Weights of a small mixture-of-experts language model, trained from scratch on English Wikipedia.
Experts: 16 experts in each of 14 layers, 96 SwiGLU neurons an expert, 3 picks a token, a softmax router.
Below are experts of layer 3 (counted from 0) of a mixture-of-experts language model. Rows are named router (the router's row for the expert) and show model dimensions 64-127. Each number is 500 + 25 x the weight over its row's rms, rounded and kept within 0 to 999. Numbers have three digits each.
After each expert's rows: "mostly gets" lists some tokens that are sent to it at least half of the time. This comes from a sample of Wikipedia text that the model never trained on.

# expert 14
router:508470557523491464515525480539515501509530553506480540482473525490462524510542498491515467486515502496491521484519514530482469544513499501539504531510468524474457504506497510526482494477479496
mostly gets: " JP", "°S ", "|  | Democratic", " School of", " Committee", " Assembly"

# expert 4
router:471498546520510436487526477512525526473518526515505535479450530538482528487529449539525471502517451519514537485512524475504510523539519531542499529491478500477497486505478529524489531456476511
mostly gets: "°N ", " | USA", " Sch", " Z", " place | ", "In "

# expert 9
router:523511543497507483500537476504521473568516523480454507457488527513491537504526487513498506484512516498513510447499503519492500537498493494512494541530443497475507462491499493487442510499495475
mostly gets: "00", "′", "% | ", "ro", "chel"

# expert 0
router:536480519530495489495518475492496499517486537499497518479494492538455501498502474521499503511521492526520528463513484499481487536536493534522531513510472528485517511484507496528500527495489504
mostly gets: " ·", " Men's", "| Bronze", " | – | –", " | MF", "ij"

# expert 10
router:511489526538491478508508486460546493538543530507487509492513492534475500485526476528519468498533493557522530497502537530479478506486479535498541509533477511490493499480495469499487538458490469
mostly gets: " on", " on the", " Mor", " At", " On", " than"

# expert 7
router:512521506514504438520538464489498508507517490503501525481507512531479522505520466526510508501482485510512509479510489484506516523514513523522462553476489504470494522492531503514507501473504516
mostly gets: "wood", " league", "950", "00", "ford", " World"

# expert 2
router:541456528549478487501536467434483464550516524504483531482497491497492528469505508530501461521520466495500544497517530513451461512517490513511533521464490511501499495509533514497450526484475483
mostly gets: " north", "°E", " east", " south", "°W", " west"

# expert 3
router:508485512523508448510501482483495512487517493497473524470495490521487501527521462516528518524497477545509512510526522475495515504524516531520494552506491500472496510502521477508502495477512515
mostly gets: " film", " album", " Film", " television", " TV", " artist"

# expert 1
router:528486495501522483452529462456504501544539523497441511472480484534519496491492481510499485510523476529535527473518500533500463540531503508521469539514470530469500490487469503483454507472494499
mostly gets: " US ", " construction", " Chevrolet", " aircraft", " model", " project"

# expert 15
router:488460552515476453481520470496507504475470519518498523471482498517455505471514450550510463519518463514509531462528514471496489521496499533543553521468477526467464508482492506561478505497494492
mostly gets: " / (", " San", " Championships", " | FW", " place | ", "| Gold"

# expert 13
router:535484531521490462479560465513521481526501498517447510452485508507498528487498466530509478512528475508538520473518494514492522556512481522549523539481460533493513463480519507519480511515481530
mostly gets: "% | ", "urs", " People's", "|  | Independent", "|  | Conservative", "|  | Labour"

# expert 5
router:526493490520539454464498482463516502521527522562448510489479506544529520525482460519511511521495469517517529472527498509501535535515523483498488522485495527488495481478467514522491522470484493
mostly gets: "andidate | Votes |", " &", " than", "- Height: ", " may be", "- List of"

# expert 8
router:505497525523495457488521489502508498497492516498514532451466517527455499504542450557523493511484465503498521494512527493486479551526535545522494533483456534460474535509518537515467496461490492
mostly gets: " | USA", " | .", " \\", " Mc", " Roy", "\" | "

# expert 12
router:541498534544501460518503472507514465531484497511469538489484538524493540501522460529508506508516498535525526496524499515496504526545520478539523503510494478508483464514480483505482498493466498
mostly gets: "s.", "\".", "es.", "ing.", "ed.", "ers."

# expert 6
router:498514531570497487503528480513526475537489502473481529487492521523460536499519506523504476502533480473509527485524499493486494533503514503548499518474494500494492468503534505520480502475475491
mostly gets: "ings", " record", " released", " single", " air", " show"

# expert 11
router:526445544537482469480543471491486480522509491525460535471500495506483502471484503500476520487521469504523526494515501540486492545524482514516549503475496476512472488494524477500493499482464507
mostly gets: "berg", " Win", "ium", "amb", " American", " children"